Weights of a small mixture-of-experts language model, trained from scratch on English Wikipedia: width 384.
Below are experts of layer 6 (counted from 0) of a mixture-of-experts language model. Rows are named router (the router's row for the expert), gate (a neuron's input weights, with its number), up (a neuron's input weights, with its number), down (a neuron's output weights, with its number) and show model dimensions 240-287. Each number is 500 + 50 x the weight over its row's rms, rounded and kept within 0 to 999. Numbers have three digits each.
Before each expert's rows: "raises" lists some tokens whose logits its average output raises strongly, later layers aside; "mostly gets" lists some tokens that are sent to it at least half of the time. This comes from a sample of Wikipedia text that the model never trained on.

# expert 8
raises: ",", " in", " from", "s", " or", "."
mostly gets: "5", "6", "7", "4", "8", "9"
router:502535560508577517464508446507483386511476450509599446410552551510571449435512539516478443464556535518524494458605581504498489456541483526395482
gate0:424508515521450548421447589468498513504512562535425553467557492482595439508549573662448467589461466566564478510454516480545552490480532514428459
up0:509583572464418489474495480540469506461501506526580662512500537472474517503441528443519549487496540536512461493406484483447479381590446465579490
down0:417538437506510432468567437497465498439583558534524388508460418497508499505432480394520480503537471515419490551462511503434485550562555539519572
gate1:480479527489490490588434472518427601454523603557424533474537549490606581510384565405432585486577527495420522526451507434485521511475454445464433
up1:489437500472557511423535585532469524462466517489452617495511516499520529438524497525446455471500580459554442506484409521634496514468447460442495
down1:478541416493521497479446532474494437415484502451542494503512428557497458452557483460544445523461562504531495473457497540500537488538469614414548
gate2:551473486585449545519400490511507476480455496428580448585485471439489537421522529507482573436371538451524422505612478505445580502481544550524455
up2:564527479445541527612516492454493530554551427466444530464507483536453441551491486460470431624450456557546462455492467541531564475575471471571468
down2:481447485463533424561480458472489546511521413476483464428551468556467416537462571513520399440472449406525515446580527511485510454473498430547493
gate3:472497506434509535504589472481428362545485485465566585512547458438415482436460533431555511486428429522546607490549464490449566448469535410568583
up3:492490491533548481481503372499530535476596472509385523476554518541504487574448546424464488511557487512462461477532519513466387417596567412539492
down3:460564570480475443469564528489500489568416498501541531455479392517453513464450540455514422472505487378573406568487464509445458501542426387486532
gate4:568459518588487412472546429495558493470483490562546470594483385585520519417559540445536542514519408571535509494426508435519523540404493490402495
up4:451434449501488492517539488416498416356624547517588490520456490472470561507545611584559595507528619405487550448522490482564434483535430449552471
down4:521447491540506432534421509556567487582569442418529602435520520444504558414508531460443452517473540469491499514562501504550481460504416561550401
gate5:513515535551506535523577509430391386490509494500473494543572527484445543497464596492489500557506535599564558467508491503414472549546452507538452
up5:544516507527479525522479407420480573535439548481602402500544448575494499374490461445513526497472498481430361479467513491513526565487421536457500
down5:513471554540512557579536539496573510513422398502445519514504516492531411477550539522523490555461479519432513577552487536532425481477533435542448
gate6:564480515472507512469437424601473554545472518558516570501582458557476587620447562411476473515545408484370473465529470493546475501550529417451553
up6:460507439530466492477491513557528499556432496575517544487565469650527499452470471495437557477482442553545464487505596462525493435523524460557514
down6:466501533472573517502514407510430461462526450498482466513578498536556461406390495454575490498549440461524481421487534552520493528452565577533591
gate7:513549519452487535527558523493482522529500504498505489515481524502511412613503547562491516507556525418474459492555533510542489471447528432497460
up7:552493533464440499476454479481517540480536460463552559570460458460481371473486575527483551458473382430618523543486489435512538509490426456500503
down7:508541458460543465480643395469427484388530512464503491469465483460591484452566494459483489453441511492575504483400473508538523477504506520531547
gate8:510454505477514548488536453474547367506542482604508499592560511587465509586468471513477512451454498519514436553510477564468514547481424477548530
up8:647520433512517519499469543453432531454520554561535492510454562524533414490565444409481565487415461618524473481598567549465558523441507458453419
down8:577484484451558450519617498441477471508520426488536523493492540531477603495550464478484476478462453555451475501571420520383524449494571531459514
gate9:489457496518504465536451511451428473506520540529532429520422388427416443518523586489505504551429606408535525457425604561484479465503479547456543
up9:445474553520459521447491426594435530617483523442584643502434430386481544543523399527490488573458530480539478488458531487524464453515543499541549
down9:470439571512510500473521539548523496584629508502534542567504508466512492410608470525535495490600512525540451545478500481414465500392539510551480
gate10:503602468489466530427487521532544485530421489598563417482632434453510581492544506461555441509535476534457449583519467474476535508398510548626462
up10:511573561477560514456558446498526422493522507487471541498506476576512430543474509512537468491553590558489513499463513431475487510414557450581417
down10:492428526548519603489528467444489485555472496530487496550527453572531503494564464503443333485562452536525461526470450509499539459483415469616491
gate11:623556512465546546441556423492478479507570549516495537428492502593517500479469582549560508475439538584394459533507566512480563381496529517492375
up11:537543439568433569464505491468466490453483571528538525500464547529499473542457507517577465479514554512483524519584506479538505549485532583499563
down11:408506482588473500462553498544447487431470509598449505467433445487478410535470515548526530539562396471459523485395482505552461524477545527580504
gate12:486527402504486542456470523518401633475529447599588488441547565528490529422528529405507453512539461477451508481431455505538518529424556466541513
up12:542521516557481524483441566454514474349481486528491464430487528426432474480435490413495367447572594583455518441517530481596594543534575479444486
down12:477435453585427426526564502532486565515592468445558452610618556469583529383549513506515580493500497512513534461470485566494443523491462443472514
gate13:564429517502425510635540463528549563561534558591592526482511489547519436430463495588454461529509420567516503513570571501476546377395564547464485
up13:508509510509515574563561435449502434570551496503462584453467496498486506473439496480520492512446541481565503524524458367478497517492526585532559
down13:544451398593470556498476483512467500492368485483504506429459391456508504459492499500477494450541526485553594488504495501482482498532485512437420
gate14:543574501480392486522420536512498509418515535428567520534490497529597536537550454454583592511468484462516556540543492541528366534585435536492479
up14:465580552406444525563523484441505475513455492541536560453424564494492446545446422605468522537596462512528526518576508487532476437554522469571528
down14:473523597613502473502508510524483516522583453450412539508584456497591452476482469564548470502512438432523498448530507540466489481541454418508490
gate15:486503556404570596444476376517612478577446565500458504517547478475414467433512527422428420496412501533428505553396491571407465540478573467494436
up15:503469531532580522423448529531453577463396536410514495436538540474559536557491494434452408445434593544374472520557482634456400460544529491499522
down15:488558589576505422453473510593426399484457463479525483504491651440556586486506457454530448514513541444525487487550488561487473546449522507454441
gate16:502460546459495494464494441505507435496546494516443412507567439509491553447439532499480592511421518441454574474477436507480472432513484586512463
up16:553574492475494535510571434533485509531454570554571534521511467614540548567409502505408545442524470555498542490459391476504503498479550492452472
down16:456427511514480502589543563442447481562565494481463560549408510587480481457586519518538497464450452556453417385534533537483582549535504487540561
gate17:547557456477515465520525490392517558527460477434465472500522497537542505528440562465422552480421458543397525591526451447583432479454431490515515
up17:399532529474562607603512539478580510438518465536593599608491539444518496439478602472442453425512538515554533470515397544450524515494482462571515
down17:545484579475431518530511550469471441607443402499528519468454536545518599585426569504439556429447546424468466470456508513440473560455499584490514
gate18:502495570495523605471462544494571509451553508478558440536619588565446452567484500459538464479493445507488501463431571512584573441507532487519408
up18:457481550387559503491528518491478451538504459545640561470486508545456488462507508390515477445414514581518459477478434415497520489470483528438512
down18:510427515524485457522446510394530507607513437557532524426510495445494572513582475438496483492597598439484505333532522560463423522543516586464504
gate19:575430597525500512445491457429530450483494572579473524481547492605533465429542559434587488586480544478488496519463506458496590491475525517415563
up19:402448414558485605471504395471494392412519487581466409486423530530497546509594509507481538473453494555485501466430519499456490595529542527599562
down19:495571425531564530482553497495491529513621447461540490464503449573455500493418476485495508476564489506461561519475466426541482474485534525459564
gate20:482501436440483515492517529538548526577532546487576325523477587467567515487485571556515530579540428560447570464519509539511561546500445457398557
up20:410562381498517464488558515550497467495468622519427570519462495486516530456373468561552521397525461427468427527500498484475486514463577485426508
down20:522508548519464492501487450505506450466443457407507435583434536422529505566521449574437499546633520540430426508479467515455408507521519502442458
gate21:527512386469475534543543459591496556491489464544536539473447522494535481471640489454480464446469512446520447474506548489567513464461443547529518
up21:466443511577503471458482458461591487562460549468542524508502507463531498559574448531503464473476541431427452458405584479496458581428545448479527
down21:492493459480492480447510484567541499636406457503460538522570433489403578473493576489450521465483638499445467471471441620409459512447462492391467
gate22:457477531480567496545542437511498502494535481448428535446465501576545542492557496494546536484477527498476474564481530554455495553565482465454497
up22:413583493509460465470541505460594519473550523471369449521436514531506497614530473503578466381495454545521585483556446520544530389546485506540531
down22:478463519605535512520482616476521497618622527479519442488456529473503467553534583581476498590484507502564489449480480524555544517472567527550447
gate23:479644498447550592545555555531507532370517441549448525470373421467572474559453508577482528500422430475492544537376524461460505499524480403396437
up23:435418476388547634564555503454477470470452530474460540507497498513501483509496516572555501567497500482506523493584538478464379540560488530567541
down23:446454490492539456576454429373495614498395435483465442515521557598533474426470497488610530600530468465539455451573624524556516499458424590526484
gate24:532526473540601465404466513559549517445471454535610480436528500581520451481390564512472549505446477359576510602574515455464567517485542593444554
up24:533459522467422563480409528531513470548511439494484513453457522573540540524500511497501594523504523511496541517497470458520533555505504497492535
down24:495472517474616589625513437491468490420444476415397525444458506531571504456526470514492562529563485555531498513463502499634539470513597436457530
gate25:553485533404605416534475530598540547378489524450491536570456509430496501471593434535477471424554525461528442442544472495492513503421484475566489
up25:519439517555496498411391398521542538539465437482565450472504497530603526537437516484468491574379480511528527567506506448537440446479541557460426
down25:533540486491477462483590454434479552548421448551433542530471630505540518466522459442449463438472549502509556461500475452490623567444562458494626
gate26:539437445487451597474519496480486527534431554491491390543427526503459562469490513505507498463452461545485618507466518544498522501549542515565544
up26:449526439467586455526514403511530486487455506481566477486456520500484435603490473430431417453409551492408436542389576539536507441500577459472523
down26:561478515533531467494458543485392563564455527486399542584465438605443381534518493555616477525480470550511515477451506438428444489446467448586531
gate27:528455511472516494427594400502473452537469570482524480567546558499548611548441456475514505423438528499403590437463524503553568455518496456587548
up27:511457572547498544571527369501505460474545448524423507557572534443520483407465521500421518486461479543591499496524483527490521518468561511525414
down27:464445398544521582544489451460502441525464437519526524475527498379541501551515457478399549553456465481493431519506461405363484499553470461449456

# expert 0
raises: "uth", "°W", ":\n", "onia", "illa", ":\n\n"
mostly gets: "born", " Votes", " born", " Candidate", "/a", " Apps"
router:465438564490513422458480472531515506468537617529523427520572600496460460509529514600525461507605532476432469526560598536548466439479503524474505
gate0:433432559574393434495458526435489563526520519490548522423509556437503476496431448546476474518436478504561497496541553434515516451517561507476612
up0:499456543535538555494607490507507507432483462559512604486488531448588586402553452488492481456605526569492546503387456577523454428556489489452506
down0:512455494555563570425522433460538498511532507467498435433503524526502598525565550468499477500516514450481419553502476428473378460582469501583454
gate1:423506506531557465498466495472402522530527436433498545453492583457484438550530522583449505441529423561486459542465589536544523443496511541549521
up1:451572485462545466493453579536446484628479475470445493507495624490605439481534449565489513471476443484477574543435505514497491522504483508483457
down1:570505489523499551499478539430487555531464493480516465486518531511408433527528475396532543570468475513498524438556480500495453365445472487454581
gate2:477449493467483496475575524487487508464521601458525501577520481512520500498512487470493509478486425559561572468508462542598460438518463482489458
up2:516461447547463548464561498559503602457509520502456510473553486514467504540451431512498479482543511485495483501447564505552561499478517430515554
down2:549530498565533550455382421444568563485560495542558514463478517400538508487504494562576462468479430476486437529498554429491550527528456477506488
gate3:500473534584509537427511512551426416498513483508556478455565530542581606476448540611502510485485507487461443461522500450566435538541508482572591
up3:523504421478491413544499598537468525428515480475473544549510510534450519447486431510441452461498554620483546429371486498571471588509424517564474
down3:488382500567494570492475525543515528504606430493482574543605527376422530447503516421508527469530572492519490493531533510466538478454488505527522
gate4:511453512456500432494490408510505514480526480497557559579534475491461410419501458514589481497420526512538494560544565511524468541492483465540472
up4:532408478448451550512597571435503505472514461458541477480501497492509445464588428459516601473517509479420489495484601515477581455520496470521498
down4:463519532592513538559427543495493481519496487499567497496448524492606473487515408502474501540498585449461450435495511481423510514619478520531520
gate5:499513479566432486511518396528556508514481486520431454568528548567499484495457478615438512491441535517517460499439537527431417473573469547501527
up5:405543542422502453506544531537424357424489467432542510479445433431480342436542471474608451567418579532475503514489481490518542585452517529561534
down5:505458559471439487546525471446520474464437460513397453388574489351566486495550506506496465524448487555417578421505564423471548499455443486494456
gate6:481500612523513494535514471575507516453587587536490463614470517486525493619462550585435527428507505504485446555538567539563529429559538465524450
up6:493507567492540501445489456490512460577520471528448550397524550509489438480479508607549496481541603531478484475406522488421475423487542434406416
down6:529485503572472493557557496481487497562503484517494478496487432478485547550442614504468492517388461454549534478446554568480480501565528481538519
gate7:503433602561467510463558497533470555543513384525620619502488519575500459501513466492486418478505516480540456589459496501587473497466446515507543
up7:614510521511495531564515505430381543454487459477564481428501508479547556555488490495586459494458460565516490471510449470447581531493522542540410
down7:514582517518476535506550455497508528528514529500502570537479430620594441457519552514539621566510471609547539519496534534451575481402598541585566
gate8:534460489433522472522520478599431471463542465513593446530538501449397496507415498451548392573495468544437459482494558406430530423523494376593480
up8:476523562558508564473536448504523433518483524392533485462536431417446497454481468367457525426662527436541484435491529415506566406527523443477500
down8:550481484616433548596505475567566489575476517521628552462551430562492520489495537453566477450440603434463529623399462581558492486562413489467468
gate9:471515488507593599521480552492620484542566438531473433430482512504410529512562524551492507435517544519453622498489531478482560443522450511525531
up9:510564514537455466502459493557607500549539500473522550525512517451661552535490518427379467545511514539507450399485440531532477470557526367550499
down9:570524512490474543528507452500468490529486449518521484466590457468581492394503518460536539513481522525541491527520515592581519568568538495397445
gate10:469528552495525442409484409524498483437503484568552514489551434510502483401431471491468564481495500527534490404537559505545421505506449422567503
up10:425560493424401488454419515471487601506521511590407472507520482476506518539478534482492424521473437540532492536575454501462403360428576512531519
down10:533537453489489468551573487487452511526522522439528540516552565456472502375476492490484539481534486502414494563479517493551454538462428489597544
gate11:537509569501544535478541426505492420506582445479499489448579466447453522445512544584497525538420464513431574500501466466477426512538500454454455
up11:536520447516454519535598582478523490600517558611365516456528513514494571569537508419546445458519578499516548561461465510540516435460501460550503
down11:498469488544521479485514417466482499494517529496512489470541519529468370543396563441424538492519546471560561598440532531523485486456626444430511
gate12:501534576518436512467528577482447636502554439580506644520462504457449409507602591540527514535437607562575534494487531473473456512538432410584493
up12:457540489473523558559573565526414474449506440541432524500494484503562485540452630501436555474554522489405486448485531501529525459502541510573419
down12:550523577518486540466525545546473495446434435549639469426444498494574491476480544473533593504575482461516517456541505439471559523623482557496552
gate13:506409478553480466525483469482452490535412516420510482459450514543520491412495543451518535536477559513431399630541512455511462383554575449471514
up13:498495565440561454416459421583511509536577400524459510446551540485507500451436554531452421487524566487473486575517557532429513505505550551402531
down13:430554504478474540495486531444535547545504395445515466569439440501546461468496444520461462549474490381506459464495496496474570591586474413568453
gate14:536520459499464527556569451594533544536490492576580481550481514460453553556527480485509496458552539456429575449542467515525504454511515469518426
up14:636519535523531471428443528515473526460512500476504440478515517470571435443494499450519525609530550470532521537419506522623424492411450539475503
down14:419484442460471525518525456498440540439486447470436502579438454520580414501442497508551513509398577481561489495517501472436458520384628526598458
gate15:526476451480468477480487441467524540484477473532448431527412564528435471467426506474475510442445498506502564450486518488444420423603516398355569
up15:474477444406512491526545448567546528469479516496446474581615493537421475417472579459572494446520593507412452564463550498569485386417534465576510
down15:467501460506543501455546509544489460547599512490550473581421491593499482494499527549493495498461551462497497519400470397478542433445440508482519
gate16:481537551523486524508474530529619459525433626485541522462514494476459408472564481479431515452439528546426510505509561561517500364628586530583498
up16:565479538457463583496556476627381503534517525532542546569444412384459576458506493493475502447604554495530477497459431514482465541543478456562564
down16:497516411412549485532575494499517472542443433476390515499539530479496561479487476560488497545592558487448571436553579496487575496497505463514468
gate17:549483520491550527402485485498538510567483473476455553555489447447531507605408499457447584493531475461498518584368462549434477506501607484487483
up17:491528471425456559523519459486429536553599453528509548586429523457444447480488458489578483484585471521501543514494487412514471448567535526484455
down17:511551568472509470593537533504524520607527524550538567558440522527631518500505437444518552458530489481497523497400543506529554465526636441472546
gate18:514442589604477585571459564506507496514559515504476529501506458535414419485540555561586527561538468490528425510481432599531499547501512512532573
up18:502431572466460441495488420481483616574499488541553542466475574440424474389593537486607406483529551484481505459454546464494442409510500477536509
down18:422586568498453445462472564445417568544540526514519440457365498484476543475511493468373507426482496527566450519488462444445521561559570498567537
gate19:576528525547447497469458395466482544495482444557388539529517472488530645363591533556469548487480543394557535528576453448420503481545497520516399
up19:497500392522494518536478562380510483515490539433541533516431494444476504512542547470497558518492467564490536552548488563491530430486478526650539
down19:506478435424575358564414406563448442513549526445502542446399500432396554435493542372514472454537502506489498465556507528601520548538564485484537
gate20:559548466514576495463478522417536437446453430554564469377540491484533596542556522476422454528550541515503507436515555429507574413439465540483570
up20:499547527513501581616444503581507542405474387425466576578516453444547431492589552546634481536499426450523518477534471499498518480446459450463534
down20:491532419531603447486461521443572570472536535582558554488576598567408505401514529482501480500568527449479485563549495537491522433508385513494475
gate21:508505538472379567524502511480490464509500594500503536492453595518588518506472449463521528525555530507570488556512519427548504405446461534509466
up21:502499561547497488558455511495493512547534451478498502454448548503587529461444502537476435416505455494605540548479546519528553513472507438498476
down21:568512531477453428492511611549488465571567474495481467504498497470513556434449513463450548390531547466515433555475442482428495532523513495511498
gate22:439506503557528430396491520509510485442553490483427458442487587464472545414377561555536570450509435536472559531458538486415488523413595525469533
up22:465556553552428516452514510437553555551535537468477493498578498478421506474498636620533496506599561484556477553420505570492549559565428506563521
down22:558539506534539470488442476470470431526510495637510431451426544476526520442447475485485577536547514480547539509601555540537495586591488570471562
gate23:529492478521467476473626493500490543452555540516542467511527469446519528534465538448489581476506536568425525536552441569513465441442464493600470
up23:426633517556542446463432537536447484512542497481546600500569507573456513529504543536528501442624588479427507510459475420542484608571523495471548
down23:558480440562532512541398467459531579467475413559436531507440436507450553512511427448557458572504498447507555494535516452463506437541495448534588
gate24:481539481498562459455516514479472452413519531496507513514575465515497530459463477624525512501473484518467445529461480504476576440530507523489562
up24:504552519531426422456429430504518546482462435508533504471539578485480414496459550499544550444467464460491559443434454588589504481416478591468471
down24:508497517448493594489514502546420471456486562363369494597549470504529500501452447475526513383548493460519475515591480432547538534541391541453610
gate25:559467515512549462495522534495489482500505536507461497532506417511527529480472519480471528601453523480510444491490607554478565576536458618515585
up25:337456434474589426513474464479525511467493512555452555519471540477464385477486447591570555547529503435450462452373477545419490492513608500482456
down25:504478511406430523533445586515516382499450580427589474424471616466498413475482552494471439526529610473569525452453433381546459497501590513477516
gate26:407562613510452491491536487425473407466530638472519505456557491592486534590553491441455544495434472534478407563497458446513558585510496520521495
up26:492583482555545429544411482538468476548458416480523566411460550478502507484478529570411562507505517427484552466519488498439427462554515548414470
down26:466502492541514458590501550547409409566516517498498572558426536437465476491560444435470455442423471518477523512513526487441435471500472423550396
gate27:349490405524513474473501468516494536574532548526418569529530605456472398531516582490415503435524550574482528568529553481491481535505452465443462
up27:535557425572469471493560568484541459413471451494525489590500661569440494546495515382553500439457455528534551576554577490506505455553525542558453
down27:558506530489503522497442556512502422498461450507486604457540559437576482509427513526507500506469501461519534568462499442478423521500567576465487

# expert 2
raises: "ca", "a", "in", "as"
mostly gets: " who", "He", " He", "ec", "hn", "uss"
router:413440571567549493438487432460514524399448496506517514494470483447432568575492447540487516527533512524433526514463517597560501460552494550458439
gate0:500479504534473548450572517509502457441482605489480535609426580463521533495459521552512507474554490529552555512490484506460551481513463529498502
up0:427522560490497531588586520481468521467498519504538480528546545495530535601442421439655467565483519540546519354529514550477469502470458491530474
down0:527485454493521532586428472594567565497400505486594503493537496406491503538446576532515360527404398506510581505548482572546468454408602507449561
gate1:512456485469494457476546464464464471434586607535464499628489534488650502459453480510480545464536528451589557480454481562533584461443591534563534
up1:502451473500507487508500442545521502503468501558478393578500510479476514368442537553509574616416543444563549456495430583485511568460515466514529
down1:516460556470495522599540524532521496478555490507537537488616476473541574498473505468551434508473444422482394543536522450509467476437407513506479
gate2:480484451542462469502487442569504504483520482550495545585556469516578486617467577555483535536520489530471562483565495459485533586596535436540417
up2:513582430550426495463654523565522424534444516490481523464472442544488528484540527506507441495520435469484480450484489515574451530540543467553533
down2:599539453474510538493552425492537498449519554611506476446524414574501559591441583439512475501488553531524565475565552319568384448483532472501457
gate3:512589632527495527550446498446511543495510567518485539478437562516484471500479485443518542473519534483478562487528553466422479512515533462529544
up3:486531600474531508489485506568505510518528446490452618558463611533574414441475531549506495537514541479530481491452529555505511472481504536510502
down3:520499491454524468577462422428466496525488542500510512488456464500399469481582511593498508470557412453545488378500508514469574487430489535468522
gate4:468515550484526391527534420520518539494475587481469504531522412502463447544464499494488454488496550559499549551484478537392559442538489502426520
up4:536450541522489467484609492433516480458529541433534479459534427429481484524456510599457474472459496522520445337542511490484462463534524496503467
down4:591484447504527469495506519506437531460534446484531401497549489541530528411482505415414469495579560559538438591568506473524462557441464461478482
gate5:450443451606595470500434456399477481501447458413478434486491444534484585498553550505504484541475576623521494600512475587380494596443587462482496
up5:524391435452430584469457470408512444512532501603482500489529475508488485531488536515556479502397510491566437504444579486492459469497513535481408
down5:515446523506477587485487437485525489335462471530553507545418513541646589482525442457465549532495427469511411458511460505496529499414430520598521
gate6:548439630433533534451435470550484339473490505435393536492490525480490600410497581436490511480419475613509496601493492519511513404464436583522549
up6:458441518440454521405526572490454399606514483506483472538485561546521535554562508538458484518531438455501489470445442591444469545454546500509496
down6:478506513481522561508472377558464547448472532537500506590441481484478524479528481422581540512480384499458467427393498575586515515513500485535428
gate7:519513484437480550459496472503522517490603514491544469536507475421540480443482506523408513434437537448513479514416461454498447406598541498557472
up7:571505491514491522421428486511514523548466599535496478498451522508537472574510547460535557428556439469504525478482507465479528525520514478494469
down7:459415573488523541531524558431399587421510427560479475522572505440539533424526470528577541517546543395510601450509541509606444472547508563566550
gate8:524469410534517485452458483502488451517493527509643465448504403471454447446537534532559548468524508549454559558527508532542357469527484536542532
up8:484504530588565489546459506440473521570514468498525506480495535476453437539502515658424482531478357494497545432448432502513456597501547457470443
down8:520431548575559485494478532481509499455500485499469564478600514518512506524423645420546532471489516468467600520478533416462505474564519478480503
gate9:437543495472522488496507488530377452573486510508598546472551526373486489448550584513531498508446577438499435469557530512539512447516459463539366
up9:482508469489567461546508468450528540478464444479489525464489560463376608531478463517590468458540437476557491493510491531596428410559557476504492
down9:597528485548490467431506476549543557439522461466485534564520488502475509517509542408543564412526474510582467554528493492430504474625554503418480
gate10:614460398464419465444514542610416421446509485517399508479582457557509593477533427507480500568506447527524504514485566518419502531496478433519462
up10:496556460543597484540505524546453521466504550605485547434543478470439534523510501539515501532374499463400396444532542468527602492517552509471535
down10:505569490535478413542497518463515358532376513568502498495505544539479538564452506476547521467531450470461532552492475453496551441419476512532508
gate11:473491545487450437557438525490551463486494454493494617467365510454492469379537509507595510467463421507577512502418526503631484408430537478509493
up11:507527510424487549448557502470448469454464520577563425486527627477385491453511485483419420545469478429487494444423534448485522480415441535578511
down11:552518401432469488531546541482540541506488501526557560417559506469533585508493556410487564464439480356433543582448527467436517498527438496535482
gate12:481515499576544441536492502509435407539479473429506559497533512454514540453509510458446471449424465429545519558524544475477506514497532560421486
up12:511400508605474477499505517435459505546452540446553503553525512595614503444512443444577492500430532592504502467462520536499431503470549540521525
down12:487582521540530424500489515426546466582619490538544480564479443452480430516561519512563496453527516600568536532548489537566511431485454467552560
gate13:484415583584615476491524502496495513522533532504483518407465370513381507538468481430551606472499458499444593470376448421565472479522484538533407
up13:451524504450439422475575503476421564495500416505600508521530444460529459440513541474449427564388525530465487486496549521567590516488457548532395
down13:521447440492496424614573560477540568499473585525548468464463482465534509558450508467539563526370453387575574463555452532535441528510439515469509
gate14:548511477510516461546493443638486537457475592478616519462519477528475636499448426521481440455476473494494572538514523638434436469527512449517484
up14:536477448535519538453523627502635448514500474597464461527506554508490438457446463450556306512539451511497470504465503513513436487570499473504458
down14:573556528511472528508505534464506573503605515479567508519576480477491561497487505465536561523480445503463474497480489509516437515484485547583475
gate15:510442628576536533470417496449450546577516484480485460554548537509577581530489555488451498502548527460514478416502381548476608530400379530429512
up15:590505567491506476508473418445547494493508597521501519543529469483410504463516494481568510527464461597392571464581506503559462531539504516594503
down15:515442591461523492508483434531539603459522464517560469495545468551500511533488496582487549411440535448501516510453581545448587449390423491492563
gate16:420384543437449575448497454506518530576493552563397420548501518411409540573509501562513493423458520624586477502502480485491506475469590547475537
up16:460554461481514471481472468462529505438443452459501510520538478502487463500397495432507458487484510558543511547606514543435528438419431545457577
down16:480553536479459476500541537491493542573555438520423492560479508361502467458415488492506507452496544585479486546441521500471565470547566563411514
gate17:480511342447475508513501535500546523502497519610469482376603543513580577545577469514469520466540470542564380543500498384461599506544507437556520
up17:417471417507423555483689521503475494427467460503499459423620458497451435439526571441541432478518527489519480517599516440450444544540512419490534
down17:408549437536489532404397496485563473510438480490417529496441564487523533500447470558444457546508398529491590535556544522500527447564480497630563
gate18:510524547556535501490594480638491459516437517461507563469563524463495516573504526478521550484491478408365390569566486571515524430412549487459560
up18:480504581490505425566468498472578532524512423473440494463468523555437363567449494424413561518485531499536485508496455521562523509503572511512463
down18:428590487539512531601474423482548479440539468438544535517535571473476469471523539435561498576462509513518522475547511529498439473412423476456574
gate19:583495607557477487480608482502516507526541562594496463527544558470568567504476501504566509605469424432438527469480506609520470482530398542484508
up19:479440513489586505486495493582528535536536496473572432560647496515482488476513540556468496481475519512388482417484506550485508472489531515519478
down19:473483491448514503488520444469437572515517561528547516412473549525471535455439486421470473480510475479449485423519568485500472466494427515477509
gate20:515473553498472584508494487447525492498442586448434489425507437556437513352538567446430524483479490441510480483520492557531542553487424519506508
up20:480476492463438453448472463475553447538489451541426523459502554491478513495466462496475425407479581389495504548489492377515520639579496460435614
down20:516531416451490446501491512499545533512538485475512502462606509435436421464428472479558433449404544485419546507445522475440400478438463514437563
gate21:394480531477513499424452392525496603505486451490550528502549525526503521501460536504516474446451473525449548500516528516467617492553591568506454
up21:518498522463469506495499462494511541596497543506525526494391530423450536540519505490618397570402529508507489459490419477567353455549471453568563
down21:554452477469490566481456379520582433540492434509504443601477575593599511467457559525536479451519467508478534548471522400456554451500470484575567
gate22:509574400517650511449490499504573460505536510465574548468398537546568518484510515568592428530438538545427471516468521506529405526627481468540473
up22:517426502502519544508527488477548594522487550498523589551574554519482607483579459458475521536482517492498600500522507489556572480553439511449549
down22:470488512452551493547617437446488468534542547552410514473545516518623474520568457480489529497465481522497534567497542512562547448488508444390563
gate23:582531529510510467477564494519537531612496521516479576500501514488525472478507459517508521529548528420460498472506535482505549441493492475506479
up23:515464528483521511506525543519421502546486491491486495450411517468444520499524543459518493533557513517417477512588485425535482497490551519520462
down23:528551535505449489510474565486550474502511512527484522468520510473499536451442408518489468550513560643509535585518443511538589589471475526511523
gate24:481565526479529500464509511498489499536524520565484541550513530578466527533509553536561572483530498430484442481490453568443416451369499494494338
up24:484496399552586512480493502460530513485557492493487478504533445512447533568424475442552468488393595522494549619514566488460524533483447456462538
down24:471409555456525404473567571492490409450573504555498529499468454551477501413458556499473443547498580432505536626507406498445479549381501380504524
gate25:484545578522481518486468537503518512641453517495532534467480473392503469464474573550434514526513576459511565519515494535610477531559431530504440
up25:471470535535341448446571550568477445474427481511554485522594466396471562505469669455498402539505521503470451518546430470540491423531466508515415
down25:451499542466473545498492499526440411453462461429504573507536463466557480458542468539468510569441477468530423549499502456482548416469506573409477
gate26:536463509435509438511486522586466560426540460465495515566428517540500447550467469504458522541556538513491575472475431592476483511524478422529551
up26:519453486519478552506583520459463555520524555500464545431521451535471577427454494530547639600523533472509530464476448456529448476478490505635567
down26:427459388523507506530547498442475492478533468489565509484510528499451440590525513554444536579487497525528537454477411573528454393479463577611499
gate27:535504463411466578468493506481433490511488498552497612539508515625566470518504540445578433467549529432483602419502510500512396594469432468495591
up27:461436531559478441387438423403618456408502451470495464569492447496500496430530424445576458519555491424605458508518414471511506384540532493559588
down27:408592491534488535478522518508540517525497473493514489435593436518515438517541414544567413485484467534448503602609524499487484505439502495464493